Weights of a small mixture-of-experts language model, trained from scratch on English Wikipedia.
Size: 11 layers, width 192, vocabulary 8192, 75.3M parameters.
Experts: 64 SwiGLU neurons an expert, a softmax router.
Training: a variant of Adam for the experts, 342M tokens, 10447 steps.
Below are experts of layer 2 (counted from 0) of a mixture-of-experts language model. Rows are named router (the router's row for the expert), down (a neuron's output weights, with its number) and show model dimensions 0-191. Each number is 50 + 15 x the weight over its row's rms, rounded and kept within 0 to 99.
Before each expert's rows: "comes before" lists some tokens at least twice as common just after its tokens as in all text. This comes from a sample of Wikipedia text that the model never trained on. Tokens count by the router's weight.

# expert 124
comes before: "  ", "\n", " States", " Kingdom", " 1", " 3"
router:44 47 14 54 66 60 53 27 14 65 59 41 68 61 80 62 40 23 75 34 71 56 69 55 66 43 49 47 30 45 44 34 61 53 24 77 61 26 34 65 32 49 39 48 32 33 67 76 39 65 39 44 51 45 38 05 45 44 43 45 55 57 64 60 42 70 37 37 64 42 48 43 65 33 72 29 48 42 67 48 41 61 16 34 64 64 50 42 70 36 44 42 62 44 53 67 59 68 57 23 74 24 35 74 59 57 45 59 35 54 47 56 57 19 38 48 40 52 53 58 59 62 80 45 75 32 41 17 73 50 45 35 65 57 56 43 20 23 45 38 58 63 39 56 45 44 38 57 37 52 46 62 57 52 44 47 46 75 48 30 64 59 43 76 79 51 37 54 44 43 36 49 59 28 38 65 65 25 27 54 42 43 63 54 57 67 65 70 78 56 49 46
down0:35 34 60 28 35 68 53 54 31 62 47 40 58 51 58 23 55 25 47 34 54 41 39 33 40 46 42 52 56 66 72 45 60 77 76 66 42 36 50 67 49 67 62 38 60 27 26 36 67 48 52 50 47 57 53 50 35 74 26 60 75 64 58 55 43 69 42 69 50 44 54 50 45 66 42 42 26 67 25 51 50 72 12 47 39 49 40 35 32 44 42 59 46 65 51 54 39 63 59 52 55 57 10 28 38 45 51 49 45 61 72 45 40 54 26 50 65 45 50 36 51 83 44 66 43 62 50 78 63 76 45 78 45 38 64 45 60 55 48 46 33 46 64 77 56 56 61 74 45 72 70 52 49 64 53 60 82 36 40 32 69 82 43 48 62 73 36 57 49 62 09 67 68 24 53 61 73 59 69 61 47 34 83 64 64 39 87 64 65 67 52 38

# expert 85
comes before: " been", " a", "|", "ed", " also", " as"
router:61 56 59 58 44 60 43 58 46 43 57 54 63 65 55 57 34 57 45 65 41 55 58 67 60 48 49 46 68 38 85 50 73 47 59 43 73 52 14 82 71 65 58 61 33 29 46 26 36 58 43 46 39 48 56 57 46 78 60 48 48 43 37 84 49 47 56 38 47 47 34 50 72 67 68 31 35 40 56 19 47 56 19 85 61 51 56 28 70 51 46 54 40 38 35 71 82 42 64 17 58 55 48 55 46 36 57 12 41 75 36 34 57 36 36 28 56 60 50 41 47 37 24 51 44 21 59 48 51 69 75 49 41 50 35 60 66 65 49 43 29 14 35 47 47 52 81 59 25 38 55 33 18 46 30 36 39 62 56 26 50 41 35 38 46 53 53 63 25 42 38 31 48 37 52 49 45 78 78 52 72 45 49 72 42 73 67 42 38 27 53 63
down0:53 41 89 26 52 44 50 52 67 22 39 54 38 69 38 56 34 43 56 65 45 51 55 48 63 49 51 35 76 48 69 46 57 37 98 36 38 50 38 47 66 41 26 48 54 48 60 16 44 39 54 65 59 37 35 73 15 46 50 38 50 43 42 50 65 52 19 50 38 78 26 63 20 35 49 49 27 41 61 46 47 74 27 50 37 64 46 86 65 54 61 67 77 48 58 41 29 40 47 67 56 30 59 70 60 45 46 37 40 29 36 33 41 37 41 12 79 63 57 71 62 36 46 53 43 48 32 42 54 36 44 73 32 50 43 63 62 38 36 66 42 36 30 38 43 50 51 50 49 19 54 36 68 56 63 61 38 56 48 63 33 54 42 46 51 43 29 50 45 36 69 69 31 45 48 56 39 15 71 46 28 79 49 37 61 38 17 46 77 54 50 57

# expert 186
comes before: " and", " the", " but", " which", " he", " including"
router:67 47 42 47 80 66 30 49 56 69 55 35 49 36 80 53 50 65 39 72 39 34 64 51 46 60 22 61 26 53 02 52 37 41 66 51 31 18 49 66 34 34 47 30 56 62 69 25 41 31 40 58 43 34 45 29 62 27 54 61 53 84 68 44 60 45 49 45 36 57 59 41 66 47 42 59 51 29 39 69 47 69 90 48 53 56 34 33 72 53 54 99 48 73 61 60 54 34 44 34 50 45 52 41 42 21 28 61 39 40 69 55 41 72 39 54 66 76 47 44 34 73 63 43 33 51 51 71 61 50 25 59 71 53 34 55 31 59 55 55 45 38 33 53 32 61 37 56 69 55 49 48 67 68 29 58 40 65 85 38 58 56 56 50 76 35 41 02 29 41 45 43 46 52 34 37 38 56 55 45 39 55 47 57 50 54 45 61 54 38 47 63
down0:39 32 55 40 42 47 55 35 41 65 44 42 55 42 54 57 83 26 65 49 39 71 51 60 51 52 49 29 54 70 33 63 36 61 48 60 27 40 40 57 39 96 64 55 66 25 52 40 06 47 27 41 63 48 20 36 84 49 33 47 40 67 31 47 47 53 47 59 45 21 38 19 53 54 29 33 45 61 44 60 76 79 58 47 44 57 50 63 69 36 57 38 45 44 50 37 83 88 50 41 44 48 28 57 28 48 31 43 45 74 39 39 50 53 41 50 69 29 34 40 45 56 43 59 40 59 59 37 59 20 37 62 59 30 64 67 18 49 62 47 78 60 66 20 27 40 57 67 47 50 51 38 46 35 17 34 56 53 61 67 45 59 68 47 31 48 43 43 73 39 39 74 84 68 47 67 47 57 42 64 46 47 53 42 83 35 61 44 50 47 56 49

# expert 24
comes before: " and", " which", " but", " the", " who", " he"
router:70 42 39 50 46 49 68 49 79 74 63 62 44 47 52 48 20 19 64 66 17 63 34 67 58 40 57 57 47 74 25 34 32 53 61 37 93 44 23 42 14 32 59 65 57 69 57 37 78 70 57 36 53 49 46 56 55 47 79 38 56 63 57 43 36 47 56 36 41 54 37 22 41 39 46 31 44 46 23 77 59 48 38 51 54 50 15 53 64 50 47 51 38 58 36 59 73 29 71 35 36 37 40 37 34 31 45 39 67 83 75 69 55 51 48 55 49 23 55 67 48 27 55 49 74 47 51 48 57 59 53 39 37 54 76 64 33 71 79 47 39 39 40 39 29 51 51 71 58 48 53 52 55 57 59 55 68 48 64 61 39 31 39 31 60 42 59 59 49 41 17 57 57 66 74 39 35 48 43 26 66 56 55 54 51 47 55 66 57 06 35 68
down1:33 38 40 67 57 68 25 34 41 53 57 58 81 49 54 46 59 45 59 52 56 59 51 70 45 49 35 27 33 45 61 49 38 51 54 15 70 60 70 70 47 70 20 60 45 36 71 67 37 65 41 45 39 45 49 47 53 62 58 42 31 38 39 52 18 60 68 52 69 41 53 33 68 53 51 57 53 59 54 59 42 51 30 23 57 32 43 46 39 43 51 41 51 53 39 27 45 65 45 52 46 75 54 36 42 49 28 38 48 42 09 43 72 54 65 57 49 46 55 35 60 71 66 21 33 32 33 17 58 67 37 36 54 39 41 52 61 41 38 52 22 50 37 45 43 64 75 21 45 06 57 75 51 59 51 40 76 21 50 39 30 58 42 12 60 66 35 53 56 69 64 68 56 41 18 55 53 56 34 89 43 67 69 38 76 26 46 75 56 42 49 61

# expert 113
comes before: " of", "s", ",", ".", " in", " and"
router:61 52 51 20 25 42 48 24 55 60 81 45 16 43 61 33 51 30 58 58 31 73 71 59 39 38 43 70 44 51 50 48 36 74 72 29 48 76 32 53 40 32 58 54 78 47 29 57 38 65 43 19 46 44 67 41 40 46 61 44 46 54 60 61 60 48 50 18 45 53 64 66 37 50 62 55 44 38 58 54 59 71 57 52 29 38 20 42 69 82 71 58 40 32 47 54 53 70 47 64 89 52 41 65 58 39 53 46 78 60 67 44 49 36 65 47 65 30 55 53 42 69 54 71 71 41 52 43 56 57 28 47 40 36 31 45 44 69 26 34 78 68 21 70 71 58 26 48 53 52 30 38 54 50 45 40 35 54 35 62 59 35 77 41 75 47 53 51 17 41 75 39 58 69 30 35 24 53 41 51 56 51 42 71 48 46 53 24 61 44 77 76
down0:24 54 66 80 48 66 93 46 52 68 61 44 69 49 52 47 68 68 46 48 23 53 42 36 48 35 58 51 51 38 39 44 73 60 46 37 35 72 49 20 45 13 50 54 36 26 71 53 84 59 55 70 63 44 48 44 41 42 50 61 50 57 33 33 44 50 67 39 36 61 74 12 99 50 24 39 51 41 46 61 52 70 57 62 50 53 54 37 65 42 42 58 56 53 59 51 44 34 56 58 49 57 64 64 57 53 62 67 64 51 39 51 68 52 56 70 68 63 37 60 52 58 53 38 37 30 49 34 61 78 32 40 44 37 67 18 59 39 47 33 23 28 43 57 52 44 66 38 50 36 30 46 62 60 49 15 27 74 49 31 32 68 42 13 57 68 29 72 70 61 56 76 37 19 61 57 59 45 78 62 41 63 59 49 44 47 56 56 39 52 50 66

# expert 123
comes before: " -", " of", ",", "s", " in", " for"
router:53 25 53 42 54 48 48 39 38 49 57 45 62 48 63 61 55 65 71 73 39 59 48 64 60 70 44 32 63 39 67 35 30 62 58 36 22 35 78 27 59 23 61 33 61 36 22 50 76 43 46 28 47 66 62 45 35 27 56 49 41 45 45 47 54 57 39 37 67 41 31 26 38 05 63 39 46 31 63 70 53 69 63 52 38 42 28 51 80 31 71 49 48 67 54 77 72 54 26 76 54 58 52 46 24 37 57 50 50 54 27 27 15 61 04 66 53 49 38 51 49 41 33 70 60 66 61 56 66 50 56 57 54 37 42 71 42 33 43 69 53 63 57 40 86 55 57 81 34 42 58 45 34 43 69 50 64 47 47 53 55 57 22 52 40 60 48 33 28 20 52 29 44 82 37 40 51 51 52 51 44 26 28 50 42 51 61 69 63 40 40 60
down0:54 57 28 25 41 59 71 61 48 34 16 66 64 65 43 52 31 54 72 59 59 64 51 67 43 54 54 26 52 51 63 12 60 51 69 49 48 56 52 48 93 42 60 60 52 62 48 49 50 57 24 35 41 58 52 43 62 40 32 94 56 63 48 35 45 48 45 64 68 78 27 53 54 63 54 34 90 43 56 73 55 40 60 60 42 50 70 59 76 49 73 34 49 17 47 19 33 53 12 61 57 76 39 55 41 30 29 68 48 43 63 70 44 11 49 39 57 36 47 37 49 58 27 59 55 56 71 61 25 51 43 68 18 57 48 55 68 36 18 57 66 42 50 67 72 57 41 50 64 34 47 43 31 32 50 32 51 45 52 41 38 53 36 32 63 60 40 49 17 46 30 61 51 58 56 54 57 47 65 67 41 60 42 50 53 36 56 41 56 51 71 24

# expert 170
comes before: "\n", "\n\n", "=", ",", " of", " and"
router:59 44 76 33 61 60 49 51 55 43 46 57 45 55 83 46 53 29 65 52 44 54 38 32 64 36 31 36 69 37 41 55 50 52 56 77 73 43 48 47 36 53 69 51 60 67 77 77 52 53 44 61 33 73 40 57 31 69 59 54 52 57 70 59 53 38 07 49 16 42 14 69 31 56 67 33 69 39 30 52 69 40 58 51 38 42 52 55 48 34 62 51 34 61 34 44 54 42 17 49 44 35 60 58 37 54 70 67 64 63 40 41 52 51 19 87 32 24 63 50 24 81 39 58 46 71 63 48 32 21 52 46 34 53 61 46 42 65 74 45 41 52 46 25 52 50 59 72 07 51 53 61 49 46 47 51 49 36 35 62 81 21 43 62 30 35 43 53 47 33 56 23 67 63 61 30 33 56 21 52 59 62 30 43 45 39 58 54 67 47 54 71
down0:56 59 53 37 62 60 40 63 48 37 34 46 59 63 46 46 49 40 40 66 57 38 68 34 59 91 68 68 48 36 77 45 56 80 61 56 46 51 59 35 93 67 74 57 39 73 47 25 52 66 64 37 65 45 33 48 52 49 35 36 49 60 48 50 41 45 46 50 47 46 62 70 61 45 46 43 47 58 68 36 48 52 12 47 78 35 94 76 53 49 79 48 67 23 69 29 54 64 29 54 70 37 59 56 48 42 67 40 43 29 18 53 25 54 36 35 32 52 56 32 36 44 36 64 77 54 32 51 36 46 48 72 57 54 34 27 62 51 41 48 45 42 54 39 54 72 27 36 74 39 51 27 39 61 48 61 28 72 62 47 52 38 49 40 67 61 40 51 33 31 60 31 41 77 41 54 36 48 86 57 27 33 44 61 48 43 24 16 57 39 66 63

# expert 128
comes before: "\n", " |", "\n\n", ";", " x", " %"
router:45 62 54 47 36 40 64 54 64 61 44 42 46 54 19 80 35 25 54 40 47 71 55 52 45 75 58 22 34 53 72 62 38 43 31 31 54 21 68 60 57 63 60 73 70 74 44 66 48 59 54 45 54 47 33 35 58 45 55 40 79 62 42 63 44 46 60 54 69 44 26 50 92 49 38 54 57 58 66 63 54 52 63 48 63 64 33 50 34 67 61 59 14 46 61 34 55 49 73 36 42 52 21 59 51 64 32 54 54 49 68 64 31 50 68 27 30 79 32 47 57 58 67 44 19 20 35 47 54 34 56 59 69 42 46 57 32 48 51 56 49 74 53 36 50 44 35 87 56 36 40 58 19 57 49 35 50 61 53 61 40 67 40 61 41 88 62 37 36 50 56 50 27 70 47 52 66 68 30 77 31 14 59 16 49 63 31 31 57 32 55 53
down0:31 46 43 52 43 34 37 43 29 73 34 60 48 50 55 64 41 57 36 37 29 67 37 32 35 81 56 79 54 54 46 44 40 54 31 31 68 33 41 39 38 43 72 74 47 21 71 68 41 65 52 53 70 39 43 65 62 46 20 26 27 71 60 50 65 69 55 53 52 25 56 45 44 77 71 59 40 33 44 33 60 23 52 45 47 81 51 63 53 52 63 57 69 59 64 53 65 47 63 49 73 32 37 39 64 30 51 16 55 58 60 79 49 80 85 65 67 64 47 60 22 54 36 37 46 65 26 55 62 57 52 18 50 61 48 61 65 34 48 72 33 62 41 53 18 73 47 55 37 63 43 55 35 65 46 56 46 20 53 57 54 58 33 58 78 48 66 38 51 74 30 48 55 48 55 75 50 66 56 31 35 82 51 31 49 57 59 36 50 63 64 29